config.toml
num_hidden_layers = 9
hidden_size = 256
n_experts = 64
experts_per_token = 2
d_expert = 160
d_shared_expert = 128
hidden_act = "swiglu"
moe_layers = [2, 3, 4, 5, 6, 7, 8]
router_score = "softmax"
normalize_top_k = true
routed_scale = 1.5
balance_loss = 0.00466
balance_bias = false
shared_expert_gate = true
init_std_router = 0.0298
lr_router = 0.0004
num_attention_heads = 8
num_key_value_heads = 2
head_dim = 32
vocab_size = 8192
norm = "layernorm"
norm_place = "pre"
norm_eps = 1e-05
positions = "rope"
rope_theta = 10000.0
rope_fraction = 1.0
qk_norm = true
attn_scale = 0.177
tie_word_embeddings = false
parallel_block = false
init = "normal"
init_std_qkv = 0.0412
init_std_o = 0.00971
init_std_up = 0.0412
init_std_down = 0.00585
optimizer = "muon_variant"
learning_rate = 0.00403
lr_mult_up = 1.03
lr_mult_down = 0.7
beta1 = 0.95
lr_head = 0.00724
max_grad_norm = 1.0
warmup_steps = 50
schedule = "wsd"
decay_fraction = 0.456
decay_shape = "linear"
final_lr_fraction = 0.0
batch_tokens = 131072
max_seq_len = 1024
doc_mask = true
train_tokens = 870000000
max_steps = 6638
dataset = "wikipedia_en"
Below are experts of layer 3 (counted from 0) of a mixture-of-experts language model. Rows are named router (the router's row for the expert), gate (a neuron's input weights, with its number), up (a neuron's input weights, with its number), down (a neuron's output weights, with its number) and show model dimensions 128-255. Each number is 500 + 40 x the weight over its row's rms, rounded and kept within 0 to 999. Numbers have three digits each.
Before each expert's rows: "gets" lists some tokens that make up at least twice as much of what it gets as of all text. This comes from a sample of Wikipedia text that the model never trained on. Tokens count by the router's weight.

# expert 55
gets: " of", " in", " the", " for", " other", " /"
router:472520554544466592521504501545538447523478447457456549496430475492539457505495485518529511366558527493437545486520486532419533500522510462461521542476507468492423540506480470487515534514561469469563567526563566568514477468546471472486524547461467474424477401437545509519468480567511569497466459541487474482427487490479475545485545487597514504573509492497546538474449492517527456500496
gate0:512510516524534539514556491448482527513564551461505461485529496472483411508507553491509482461449518512480470543463430530473474525495537499483498531443477442467482505497524506525464545498523489508468466498507478502477466513511468483490524480495403462562531581519446473569591434514529496485531495506552521513474495536595544464468496468524515442531514415456520484456477524420521455582444
up0:486450563467423546512427525501520493483496547481537458554615535455501441471533475479508425429496554519540464579486486575527533505461532484533536530502522505410523534525408542513475493538473514478456554503477533482490467482416433438514455499521510500412556532483428482496484505538516488429453562485514582461459513407494508499500468476506475457492516479452557529476535470541526485551426
down0:466513434420551551519505443480498516583524503514523557501509538512515452481464527501481561504487552563487487412500530540564508455430497514453502451502509432460521463559475501509517539527513486509529488492524416446494478479468481468552457516491505454537548555449463535534499505514473546450473479452494495515484495549433463457456490457488483567494535503557545502486507443458367502517521
gate1:509521473500517449502487497437530541489471462439449492502544445450513432471476543584508471561501563521439567468522459487542492549492488505432549453486522423428531504475501519499474484450540532495480511456474446476438499565457504479530435551536557455540447419487470457480393507540557436524456525506501526477511506534536510426502485411554460521480424475505567521471474510505433551547544
up1:436541496484428511449572514471586501431497463542448528487438502539623492486512436471442549479514570529473539530572470499457504440490507507491526485455540534506489460496521545498506406499498514493517516511514473460445509544530509467497448498531526464470533460516561532546462497470424511475518517472521475540484546510542533511480551538548385544437453482596556522547439466463603512553506
down1:466517486523460472467528541485485456427426430558475439459429531489558538653481528514531555545493438491481420565516521477538503457510560498563463507495545472539481524540480538506552421449484422550538462515465488528546534466522499508523504484408451431544438469496469510500527467451441496521493511517473521473472520547496493512522527489492529515483428530485542458470544522482521545488497
gate2:511474563537512509511472516528565552506539523464390521488503550458435489574483487503471482439505611607439580520526491482527505562405452480524554458469595512512544471422533482504575564531533533416494539553416457459483497496523526476439481512540430489478482509551481449503518511538517441516480520529517579579515492441504477503511495401523532522518517505539484522522548481450463529530430
up2:471501581484420517472469477566444486505536534520490463501485488570447507477510544526475572428505545469541527507449490572541508461467530537512473421486501430492463523520547484455496520527567539513495504486531492463515478469454475541470522524547562516466486504442481461511537492589512448501556501468440557434493549472477460487543439515550480558518445416492496480506481516485549534544513
down2:532532451472525502514520484562473495486487484489491526615478456455480448553531478530529503480528501520498504474497453501499516433464516549552540472502529492433523418425491502516468454499502442495465577445488497464451507541493528557503465550522427504465500524532491493495552537421531561493495453515496518511478456496509446528488512518487518545527443481539528487435536443493434478508516
gate3:535539460430426500540573455493506512557463464477505488472437494501576471426520553493465480551506549530444624586509519497478532496469493503521420490525524455491487566506432444526509508527499529548461550457502506421494410540491488502421588496550488513576470522582435476474467560560528504513495533516548509513495532444490553450497484457499475494419552497561508471439549470469573577457429
up3:457500522471542402499457510554426511440485511495498532483462422413479533512462421490534499474521446479519521518568461501506484515508482495521486536469518573462529544596525506485496468478512556485487433491488509446475591467487488532598448426458511434541504480496437538499498481498528494472476511457497538516482503469505497515564519586504527476500546514560440499449421516517438550504478
down3:455557466489418457459466520426465482483447555506533511440480528645562525412507506495590502436493436532504465513473549482481439525460484458473513480462536544509523513544509550501515540555491529530457579487474527480485501491449462542482433484520530547511526491444486550548571524532497448505485476489487440477584458484511476484571485477483517451497562446579528484431546517493551495479492
gate4:493459457446506494494531545521495416532478480468472481502519543511554510443504463515494460444554476467460533448598524504515482496503461519521468516480485467553499535521511535448537508513492480509550527487558500497416454527440474506492484469529441473461477443513430547439509439486555454483506543493508507476537495475439537527452515515492536505551513368500498506500490547499490547581480
up4:450408477465558564460495491548581465562529477493559482465486480473450430521482449528523530483518525502580528482534425540505476464451493473500548519471445446449506468448508516500541443510486547500557496466439549523426399494500463465477388449485522487461561503502511579469512453514524428459470550496535564456542493492517535480486493541438491555479568472536502480508435465510468494500486
down4:514577589419489525443467517466498464605461472490525530518493503479553501512579547511508488470567491498450458475544506463443507479448460475504479526528521595476448507459434461553400519507517487561570456511520548503558441470440550495488485528535498499475571528459487466530445488530520509490532436497473549472583476442521541506520559462592480470430481484481481492483447490417482439467508
gate5:471513451499396526450544486525503542566530505471513458494537455488451574548508475474500537423507500479434598519460446511528533546522441505471483512409444515438532472484527454557528456477524485565439405553454523481434553471518535520571462443438485467481506410534534486510486478511486540478490464515510426520486464538489494531448540533549466523503534466538514514552522570523506519518521
up5:557450419472418463467477507432519427512498479616478488521493568505495515493553456533499474486463488525530486476467535552486512553457482484514535552492443480559557509434460500499543508426462543513461536476573489503442451559464496473471519462536531436509544492472488482504527430619474485560412501490524531481516506466471532496532519478537484493535468524527534474497491558498489489504545
down5:498497466442550542478482604488516463501546536456455532553443472492516497504421475545493543512476489544521470482519487471462534551546559483509495492436525587503550524510455435485540474523476507451520557432525450466449450454428494482450500508485540484507473507524480460509509506551490462474583501508600484555544525487546475457481521489538531463510502540422447526409518594565479414461497
gate6:507556539418500491443517512448527505449485434556541607525528432577505471499495540458508434507487499495500490441533463482508538559494490457562503476427530544505439528494464469489385514571518475542444505562479508485554492583522597461510490503489515478440536497490495457461505465444504476485484522489494553496511513485424497446530489536517493505528508424504474534496560482553489483511512
up6:469501513518496446518418501530473511504508569541511525516484535542500498489485482476487545498547494477487427436441523565513468499514524489489495457520546491511478521457550560567478473447532481519546492516505456485472519493483508472494556447470496534470424529546583534571462501423502542585511470458497491600509529497516503486510448456503492487504537466521504527493475521514499491512482
down6:456410404508462552413490426526561543509566508511536484461503474522529558561498492515576520450514482546490507467464533491451483506581517508526502481510497473484484533471472426477574476464418518475547506449492484491457512417471467432452458442514537562518550550443491506499538534520490476450589541543527542427521478456514493482500549501517555484426542500489487441560493516469502479457463
gate7:524525451560459510421428457431505500558457446485455506508458527479531435493398515519519506581525498500465502470560541477540508400501487487544541503496524455478514505507555574501474559423534521515397489536506497497521484527535567527462435509592486474444459518506485502519502472433497501533501520570509452535531457453505472492485482503401488570491494491490502480426535512483552525503478
up7:475480493571561532430534467540461557490481502517454542502469538497463538557408540537535514482546557477495489517591481513483530441406578523555549485570492509529504582461587553507495493495591446517554487479539558498464506558521512479470510430502471465461491503539543494520576518506520451448482472540520502508487518498471481525391442512486494511402497541513552470505489505543496445526511
down7:469513504432531419502491520455473559452437548516520472490443473522432512517544494540485544501476526532561458514435439470491525454462561517512593510589475495538480516451572516473551428509492515520576536397539541546498504462466586485527434462494506486497502486448503440483532551547466559529480478547545454463440513453488545432535545492476502491484510523477517396450533472515480443523480
gate8:498564407478523570480509551486445481554554509526424511543490504577497508495496504510457563498498459523495445418476547553488448544521500511447460487462499499500456448467425439509499537514482435502506532480485517491487539579510510552528482524494545516464537474524459509430478499468500493498479446476546462540527493474503532529499500479441423594473435544424480508516516539499471505522528
up8:520497537524467590467492494471490535510570443497447438478463545411517576520489532583511532533507491490469574422500487500559478518455509456566554481499479528490514472527544523474454605450527485441460546506512425517470485467544520470497444492468536477524455473446485516549556533522505540450528415525519535500494512476513456532468526450494548529467490433526565532503588513485471483484536
down8:517516512401490503585499507528500495471478454454509489464527476526509532519520482464556451509550523487522548527474441526448516515543501516464499501505551463498483464579503500527501552539541501408508572513544453512448498537430557434431502441516445487428545447564488462507464557538521475466552562456565503489523465511523573549514521439507505489500528445526484504555531514480490478463493
gate9:550490516477540471515468483470454536556521478442509509474567582533451562503532548471497499483573439522475492484551478438551477515534518476410531412451493489525538522419559475470496495505552417464556448556462403499463519461478561502488593540446555553509550500503557530485493503460509454459537523538542431498465492545513481509481431422546495504548445520463573469517536515481392503503406
up9:498506484528614515442521460560493542475501463439438512468488546501524517508496517516467482490505567450554505519554463502523475461506414543455534533483435458447529458581554543498506437518459522539539479499501499524545489545547492502507533453526610489421470526445462566482446560530488486504538485457454542506488411596569477466458415524501443436471412505491537459514477392492574494519503
down9:485493463502511436516627557477602501553498530458490546458514522522482509461498486496485466428535487530487496468570421443575462488488532557429511478454449462508525429444555513442489514501533473449489499543551370470467475534493592577482537522509508547514527482435456558448561550503491475542481541470487536538525481475555512483581440431541467505469434461505566484454495409483539477547477
gate10:531484475479434494489493448525550451448511504508518485495454466456464516488519488472524558435543511543532593442500553500505495528481504497490496450452561563532539481480511502466428544576454429507429484530501524553499530501571504460436549532465535451546500456513562551417455497547422490554483460452448486445484521495457470485503543428523522465524550503494481503447470462481466576480588
up10:564525518503512501501487523450466535480492474553535571538471462514555454393507471516490453428429510470545462597479468567450458544569479509483507460536495475467408522521536453476470480511478581528469518499522468528592523530435506498472481500516556484533473510495496513461494535495527526523476456519459525533447498503551604467400537490488472504543513461484570465539464555464547525442499
down10:501491529441469486530481466475451456490528530470565487513522569433527467546460470556496514508535484496443533471443488506446479459392532489550522505478525498525523528524458607482491475519576476525460455567471543492515466500526460521493489485542532460580526458516573536484490527500420495539578504523558499516487530541446474399458542465445496436457425453502492521527565465462525517500547

# expert 61
gets: "ia", "la", "a", "us", "da", "o"
router:562564527440513528433504499500503544501411528495429484554512527481479534485517526484453537535442558541463421462444471524528518470537494526484507497522553473466437471502462495561515501489483464496422458477572530490581438611487550586495545477516510493462520556555516506523606401445451499458478466485533487444485488506532484491523501452415467509426544549504424538552452553514521492482573
gate0:488547480516511564505509511448443521495483581535501518498526491529540497489480518524566424489523515489482592561485457495404518491489459446513529527500495544481511515510453487459587443423523455543455508423486478441506527544488549513436500497522542524514545495429553446466497429432516519487506539552505503514491489474499507482486461471453592476539498522354497501479467535507496522539486
up0:497473536421467457452473481565545482473464518466472471474547437546443451494431529488511498460435513490520565494539535516504485497568529528523567513588492565466505512539509480545481551526529528455519520556531441491521541507436348484454475548449555491535520412540486509497500515637498486489482481464523536516490566530470499482456445528499437488522560480477513443517520444430516526506475
down0:508476462476510490439489465488498497465483484489500463502447548565543526397455440513508537452524475568511530487487491491419531482500516476516516568448536475570500459476482498555460498444590496487470557423484592527540531502470482510434477562562512481520461543536525442476501527511573480523485548501599491522536450537459543491558459566494468454467455476453509531563548418467511538537528
gate1:467474545520529477481458485540426531549436415462572485513535482513468539571498450463596506447491534541543485555534523488436484484494427506481450550449522495526474509506456461526471570517470497474524543517514472534499467511509502504567494520531502483534507509517465508459601509480509576500451521433441486567503451473486546534479528466509593485483484485494450544537489483513535577563544
up1:518478484521442462528524522516516492496495585397574461538462604537522542511491493494521527464422460417538464523521483504511527522401493487503511455431464507520516516506522443502453529520579531483451484439480487486542498490408545554479482476496458446563441525524482463520544546512467538506446469509488448520502474557511457437505491459546479508507490509536506520426480431523444469450494
down1:500461467500495480496482552490567545493515477521509488499542513572472424499543511440455466469482567523560456594482500499564512496499533509452504423479463506479492546547484525498546479560465485555530495448521514435508503517519474544470431520461505518479552530533503617540471568487494486489434475442547488511407503597489441434471482526446522435455590552537492511444467559449542506616511
gate2:467470535451469506522486498520572490492391532443438455443475506531515497554561526542467578541486494463552454466526529569507464492522529506529503539530554498532477454444468498540544484557493478488537471489419481495556506525618557522498515497504512537508548425518487478549499454486457495557495508499516497499514505515496422572530441450479482511482493452540479482461468470416511507408531
up2:448467452481472459499553484480411521513540510495494520506576588506541551459493558364508488479563589569479494499458518495497496469558421505530502552490509525479482534481513476506461477487436483517558537505535565509455439570522501554475513442497465466547523537493545399509474532469542514516552465515442498469481574461464568501500498556589507472495471512469463455489486534527525508490510
down2:462541553492507483486497545477385522508490532526532443514421484513468514459501488484484514484500497484615516512486439470460535483478505477491488516521452520528539477445503515519543497483481473495512457473531448521522453495544484506489466535559579512510518511579455552416501462485483509495487545554515504554529490497522511475481625487476461500475459500545530534469502562532562503459498
gate3:416459438493499492524566513481454604542525513458452458525523469478489574462543494592513569464518478538490522525523422477471509513461573530520510455440487502491528490496458566476525456442476490542479515508522567483492520533501527526584575506523436549463500470567517496573525491570469416530503507462516545570478539530517513493537487515519485433493553481556554512523475511483506516458506
up3:497505484482485488496518484382457464463474561522552463562448476474634488524506470518490539493509517463557520452452516514465531481523475495452493582539480430501463488559467466591542510457454489503427474419525566472483486518495494506436497484513455527516459501526547523475463471556491448487534472493489505500534520449474516522558489510426522542487509440498511445538484526475539459515548
down3:512494496429453492498471441531476477496414500465555509471493579476549461481501518475474503473477530555466528509516524544505482476476480445515423519493518470503527492526503486609471498512504468497512487562550489469481491453534461466469446528530549594549446474466482564510465488434525520501533544479545494488522514556555528551530482516520507480499524470501525515446512563503540524557555
gate4:497534543518434509461509493484441503521479489421486451509476545425526412503548525479467529448496558448523509498472448519475506521469481537484478470437513468489446534483484444553498570495507435455530446404411505531460477528433508493542503502490480476534525518564504466419491502569465511447475467485522484484552506493499454520518503465448499508522476593516492525487550401492507569488473
up4:524509529555513435512479515539527406481517498526492451407495492522465512481433554542509572482527502528496483529537510604424557503564463406518443530509577587476465431475489484549487439466490515448497502524500537495442481472529473603508576484535545510506442527527466479418511453454549506452458473515519510487444497530495563474492532521431529442509505438531503465543503498485490496533515
down4:557515539412514534511486476484478531487504587474470456523458472538412485527473409504517501521541492533560440548499500514530505552440439479450443516518495449451420526548425581477527508495437507474479520483495537454521579465540498530541542514489511533509507551442536489530486453507454522505584483479510423521527549567496445472504484498409525502509602482530548536469496527543492468527466
gate5:502536534513468582462568503511552532495524489456528474611517513495505515515497479427520473542470539489490546566516429482486531417481487543486429501486448518538430481518529418577484459480526497550498548484600552515544529537476546510420487550439502465513454570470502457487519484434468494533523497506457487508465448446563528580483478416437441571557578447523451473465538491532530490485453
up5:532466510535491502515517521460483503541506486487511584426509498500516472552446463415472550475496444556474490491483518555526488489453523471500487487538516479490470452472441489464516483488472457559471531512475547462453540468518550496564504529539576422499471463471421495452542424489522418497495551463497512549462549567483543493504434591525492565498455563504504518503506566524446531514436
down5:482430480472539515542408544433494540569479466446468549465445462548465482512480475515545474491501535446478497512479518488525452473520571532505454450483493491492500551517534534467539405513540461526510534535468427404442506479436476521529472539573454530486504541532520501565477519555629551431476556442457552572514468478500424483531506502505464475484467528447562509514472465462487494507535
gate6:471525533522483573540508531489460547496459514562530510509516481472469592469518456476523531518462555572475530491529439470485450485603551484519454496479439482555527527591545512504530597497434546416528532439491450472553529426493550489477511508430458498543498551506508479542553510416514491462538487539458479475474474510527521555497434470509441514482496493499534559469492435548487490532487
up6:510530460464469464518530543529481506494534452574472448483458519453479539510503465501411468548620413475528552537510457517474528448568470531488467462518537441458536531517547513553503555571487468488453493515558389544393539486449485533513530473483522533544472463486546518491515442498545443545550393505455466559481543500453474534453486563498546393534570506484537522465484472477517429558514
down6:534571476487538536484471531465437569491474420472547512515539465498491547551513552515602448514499561481504483469489446444495468524486496491451443470483434573522501501451509483538490485536558564541581514523411548423457449550485514455507478447469452545479442477530489556531493551493468491430480559546427541544507478494466467491509480512448535514529521436499433504535531527465471460475456
gate7:480564596483494514472452545527488527485550416476478429456474489447462517521472508498504574547503505566418545495546549483521551519432482412480525479492495507531476487528508535589567500488461496518562476531527465479550528553465558604433518450575466539514477474492579525460563505523563530497488557581547479515530491431451439477497486570496478477475508592459507495481478541500478490517516
up7:491500500549463515455441573493407518467516484490483482569494436490531484447413522476571442499503491527472488518469507544524466478475522579546511556523530486480537546461523528451513532477510484517526395450497577575513616514446472502544415559506523489538569482535485522536482583552469502432456472524463495537473537507508468532452504497502520513485455458525529515494499486488506446493524
down7:483520469451492401529480498547435515563550568466485536484456470496547570511506450520468517482460548477471464496553528524510553440531481584463448356470557503590491528530407493572560502542564494499522550452505486494445493509506556536564467470495482468580451603510514458432452517512559460510523491504484472418516391510483413457502455502533551444529472455534497473580545478573491529543549
gate8:521543482463507515451490450511537496548496474378577470475490525515498510399537524525538444440504470517472454539522585472516459461404416493465487528494491433486439425519530525522543437448559479485490480513524535437547576526516536504439520557488497458465482424558582448574650583537530486541530498482526517533540524502542501515526535519449483471458482515453539521430467414520541528521517
up8:486464494557557516550608468491462556502445450547458494490607459548538465487484502487499446524454463485521485446445527487513512538488547468491501515496551505521524427506460537436517468529555464460457527562571500444546449430486442496539519467571493472475435525526538411523540447524488558449504546459490475538495458499475519459481502434413472491462512455444456495502528488461497461484617
down8:449509431515436489483522519532554472533466523456443470496498541541424424476523512507504501480524498457442459461475505575534474476467499553480474480461481455411418511531521476493538579504532504458498496578556460478439433492530484499454481522462485385532545472472460474512529532536496528463479518497470438540529458550512418536555444549545523514539538501460520505558494528509459524507523
gate9:511488521595478425554543474502489472490500460444536403531442574586462506551580438459537570455488459502521481506515455598424477551501483584479519534544452456476493552499479513490511527492510552461501458557594417409521525545471475502514448532529530540501481472524470498516424476477468526474535535538513484549530466512482508480471450461522478484536490571395480520592583475452513466493496
up9:497503443572522526495469492519533484480494489554487569455549450580565468504461491494475549553490525445545522492577456546566441534508567480548511445442459412513455556509488506413490439528544524500517459488533446526461346490558540502511512436504453443414551472466476489432534543501467507490485479507552497454537540469528471543530495465491555506578576454549432526440436477521506540471493
down9:511517513549513521583426476476489433471512474507516492537491495493415488509514501552527512546503449508531472503576495513575549450514430529490523497574457475517570435470531546542483484492439463530549465468509538523535542518442483496449502526508522525536500525443537536477486517521531421480519546497514469454503515512521511469499540550436552576560492543511472543556456485550461521457486
gate10:456517540509479521410526513489529447506473480448439472528495663466486514550532464481559511489463490423555523473482471606493461523500481561512575472446467460447525446568514496494533455459494405410420430489555492519545459496530477477469540480533500460491487472504450476490562467522514510526476516560483472512525448475422481457506548536485505443528511492489484491558517497486488594618515
up10:547540506498499449555524486430476565469519524470528494456462543509434491505429485454472459532447556504551476517524510524512475520465459510488516540522494454479440613471615453466491527506538479488587558466466527483489538511488539461533526489539422528458461557561542495464539491489473502514485480484506503483495497456499483473512474509441462548603497536475479519499561493538500467491470
down10:464447454505404474491492504539512506590520540425531518532452479495513438565433484535459546538522463510518489499581473475580470498427526500537506540509511475538486472476515405492487500574444478531467531545477498473498544537486495493464540537436530509489520520507508487586442493469497493408564571483373550470464483461503541493487411554483509538475585516529409544619496482501489504561542

# expert 27
gets: "e", " de", " al", " per", "é", " la"
router:539504558502528458455493514528520499436429423520532523462491528483483501499523513536512501452448510457459453532523520539587503476491480467459523512490563514436466523467433498540452440479531522528457435430611597493513484460428521522502514504452427453513501444479556476473466469553461568525478457517544563538505577449468482504510523550493552509493494551538479507536478509473523511486491
gate0:516482548549491516531523501542386486554491496569454472566549470537448537458539470506558515501517486507459485414456514498499534521514474604567502528468480480504499477487468463525471389494465483510448489526505490510521501476522556538438491496558464445530518458509464498537518493500478480507520490487439576529509534491470492484474466446588551554451499590459489509546492550498425529481521
up0:489495497496488489552464504553467563488466555491511573530509459533447518498474539580535464522543471540469564439475575467419519537516490515493470556498489541542520503487546531479478504524504518370508572527389486500439523429546499502524526450505460491512468514523504565479598463457539516513455483526472457485427452553498496373523484462554497547518534507519484540510540501517530511486517
down0:509641520541487493532557530504469506486494428562442480497496456491528549523457498461475549445430532467488530520479563602509542488532407454538489652524508532548484548453438526497504505394506411544509431468518508534555467524527497504503500524579480460467547541481505468463494509431554509516481452461502536530532526539473430537471522515535555536455512541482487527506456514548471485560523
gate1:511430534522492535453487503429479496447506480497514521492509471490607507469547436523556503450442549471438513548581520439529489523526449447476531537525544464502445556468441444481434493497480527472483512504619520491479502497491581503478514515496518500457581446435536541520440482495435450551460534623562464486468496493484546503444504466517472508543518589506569400488517557505500550521495
up1:551481474474509493470519526527454527493522493505514473550469531543584457576508471528485562430539524538449538528527513554536462518552502503444470548453546494503459507508503575530507525447421538492587570457535463527534525473591478534566563484508515460549520522560479549467427463449574509490492510431473540488432562505499510475511495491520489531494443467458475481433533550450467495436531
down1:518515502524493464525516504473528481539498505461572487501497464496549553492568569499510531436504528552515442542479544584554512541582441508540485514503557556556508549515452501476504461488470414440509513411512557502416476492546527509514502554466507434418548577449483507492505450609499490591476540453520499476503510485542472466507480479510567529486516495430453438479560469475509523487529
gate2:625554449482563478474476491512517612560513534565526504486479533474439521518488511512563516475411493485532538552479507555541572539493490498528491549539497489492467597466486460520518447519446522507491462461520523542543529468445544471489500504518483550534467478531505511451486502527417500492516452497557529492588544462516482536501501486579472496424522456495469462538426517448537495454462
up2:487467494487480433476508511549474497461500460543518480478482497521450496480485561470489499526462497462467501541474543453504417491511488520506448467480503495473523535478422442473532502459498523564525424410475524521489491530532522465514510514459526535521480547633516485440488483528507389515412490504439496506483535508555496488499507469476474513482500477506527498529556418432520533535453
down2:495465513503479526389575477449465519555546548503529498462516533450483511499506518413456538534503472554510513447474479559567531538441513490543477489504569487476498479497510515535542440545459587566418478525464515496477487510449394542602482520412537500453468552504489553481540466571462550496561521531475478404504508520462433385539486456519517465447484526482441512482541487533459476448480
gate3:480516529479458550487508491450479505523572575526481456469469469479521537506449521554563526436567523462466482483440502484534483509501532515545529474524463527468516464444460458510466463523448590519413477517442507527516528524467496509474437530510482513483506506478524513567510495584451524543525453521513504510398502526500484499542513551491409528422432521534516442535431429440473474526508
up3:467511489478491475432467500510492475502480530496486559496470453482494542531563484489540419580478539501571473515515473471439463500579508564523501474492529406514450521434458465582482466493560524442566477416550512443480524528453462580587536525477538354487477515559499495526425469486548474453470486478410504501538542469512460552464560465512551519501504555475583486450518455488517460506520
down3:508554521496520567418463471543451450489593396552488492479502537502511513499482580496454488504489512516503492515499526406508540495503529435488510517471443512527526519481550492441520549485549546479489541535495476514505489568543469520431466412530562463455505522509526510537599526468466425486506520526512542495444537421527456482535522461558565536456514579499485523468578488517477508472478
gate4:505469438506468453500497467492494576581476548493413473514512516491502488515475568519529522477512487489468495557508446484550491504545475438567432503481539593561548503523444482440452475468530555465471537455495491538520600477422546519497545427488462411515513511527503485468527497447508471450514514533459523513526479562488431462460466520477452499441505519489524522432457500534533447539569
up4:467556487412518444482509497519556480561549492474499505444521474517473498501551540485427535481495431496513546529554476502497488520506473487460534552544482490439518534507460512507485559491477508418484423486531409562516547510529513541493538563506478508531441557510496510553564481517462482515531462471509484449496581541522566452591525469550448522574500561493505481515500456466537487539553
down4:476510442515494490551437484438491490535516438505518496569426481501532488435490478538540491524504493478471494456469428530516479517484516456499548438552403480539479458497472419512501496491535489449423529531507478462501492570507525471511490385534541391514502552559493567490476508456511431470570509475585526482489523474502485464451491481442576492417444506538579416523563489516537468529495
gate5:486537484481471530588555405396449542438490559502489516540531501503523526499559519465544449550509466506485550570360534486492478495491516622526595472500511458560494498505494500505477453538466553571417489499540519514541505524496456464500469467461452506556501506456516465528567491565452515488527519508498475541503532461486528486485435464460547455450537496561508437464461479452495557466512
up5:521529530491506485539479471488527498533486491537479515461478545452511428512530463521572530542579493506520416453466558418495499465401525480483498419509463483596579510501491476501510525413461511480486497497485507484538438458535516484462449453446558540485553485551420476549517528455525531516573540503511455394482450480563502551555500498496533486502407472525476482470472541565419518496493
down5:552508504474475498547496537526446577491507490506444495512529488496517415521503490477499498558545540470453484483461512449528548434506460499491529467481547538531544494566509579501469521517528544497483482437402499555504542480565413465444517520450599519535553526511434493461504507529449518435528477489494489433503491484494444422544445505487506495493507547482482473452497531544521466553462
gate6:549533541558506525562537483540458470563504452487547520492431520452502508620454458486491477557492489563436505501506493407568488504507557485440459458429496522459461449502487495627501487450537466463489547475531492514547516610504526507541581522486445506474453517483517518460490437524537477588447528520503544496500554489500522498517451465544455527498512500452450461506436427465491519478510
up6:478499537494535525490520483512553526522545530480543456400510527448508502486500454527520535462524507505442517413522507476524569524553395535496482587527567506470552527544487514479589480469534510495453507499483593490443462480476477457535558527506480494456510497552583527453468495527452514460458561509524444525573524497524530414443536545523467471502501483489509562517517541464443492475541
down6:433436490480539488552501503545557618584457564482464553456544411455539455506558499485467487481442507503519481553487524507509524474507505486508460457431535503485497482436456510481502481383518527506466459549480400436558503512522518506504449527534517528527411509433473604511465457526497496611541556546481509563496519541512584477487524524524584543499487513501540506527491538437545429506555
gate7:485464500501513499519494459391540493510516489496503540449509492569506539520495543547528469547428578491485432499480457459453521519427527501520529430447484489483463523444453538477555499524466511456463480496546477540514521517438492569515492458500501476555568558487496551528601497536537469494537511482555550555478522503540438513484455491437502476419469487556519511578487441463511528459428
up7:553543576537523620506456481514442557499448530511551532444491498527477526467503491442438505498492475561470465578443518579462500482528498439453539542483488492526506413540475572498516478518550487546450440470451531446455503533487529515546503568471443502489462476447452440484500477567500539557553449505452444436501558506421564511434498500518526495437491455499548516517534529519547538571465
down7:408541594564502511513483478524502521440544445543489501576482433437445513527517522507473534546525516513454476479593547511464534469467476496467461482451562484527430539474498501478481470480495490499558486458455528526443504547484555500473507568543541497492518500496547503419469594506405493498389559452495457510449543580485592549493475492470457465518430546495564454511489544430510517459542
gate8:514557540542509477570469467552574517516489475502426499489496536522471486531558532503539544578486510536499526451454545562490502465546541461551467454476495454455472502507422471524485440544524509445419504516490457493449557549475452495512512567456468470521546521505476441610559558494491505526519477465546545436469495520495489442529459475516475494480533545517444528575627534569414515572515
up8:498449501463483545393526509497483457485526485516533521519470501572470506494531574491496510484471519455509453509485510540467513473457496520558497448571439455597562524533571498472472506506532544474557527490494448499470537435564581423564546453480518510488461506474450463519491575532492510488532554504559461478476449481482493442541493458527466525472462511440551487460512489446578503487487
down8:477462509529439505499530498454472445514556507544524450474589521503463445511386521459509479548571487546508531491532448582517531432573434541518463553509493538458475424510521502500485515540527471460476663547468526526498533488561524487505478570461472463492473538490504498530473442519553459538520488490495484517500444513555513441510515479503492467420491535516556460494466536508541497479559
gate9:432453489530509545509508556512447510533530424541568511454545443554532444547534485468520475459503508598484498477487476506551507548513473518457466533462489512512496507531482557464509504547547571463458482496560447534494446504507473531529510519489524440542546501580534506459526541497503544475456485461487566552556519492455476466491462519427448493497469540508508533454517494531439489477476
up9:487462452518495533535374438501466495528513515507444538414528565534475437547474552516507437493465542522529527438522480480507448509439504485516512544506512443464454552521499525463504537476471541484464498512457488442469474471445515504522491491498487490539480468530538596510430481568437461565460540465511510490520453486471559492579551516562542464521481462460488436542525471513536459509557
down9:558558509502500468532498521480460402429474425526458499453478509521585534538524512469440493540470528458558598551519451522446451536510514542555515540460472514430501504521571463462514412527521452433593531546505447528494477497546542467558504497512493440469533477494501579436551463532480433483453507516540518510497416525480443502503456564509500580519574480459481536509511501503446514521543
gate10:519490511464530469499542485480514482444466520490420466511523466525456562470511486479591562440444549427530453485458501495472539507524445528506457422518546465455480470471471482555518419547427484495490466451595466504554482510422528529409529518521471480562515526461468513593462549540480536553495552504487593550485518500474547516440496513579496512517602585477426512544480552504509571566542
up10:516496448466508502477531461481512488468502564522538504509508536507423498450513485535577547500486471441453467513509488519499507445542529517465489483491510560570458563512503560473557539540554505429514514585469467445524545451540502498498479483519467505497541514533470469474504454522477557495530517515556449503509547478491476478489516492487475455551366501511489469514493445410456526521445
down10:477499550476492492471537436532485511510519556452441556528506552447474519501536464483525474547463495496482504469508466452506472494564510480515457504517573571505528488462532524593457511423419469503463404465590499533425468470570459541508462448483517531463528512545466455582482452543487493534564499570512515430511510490419533506529531462434440392474501487465415532551488523532464592502526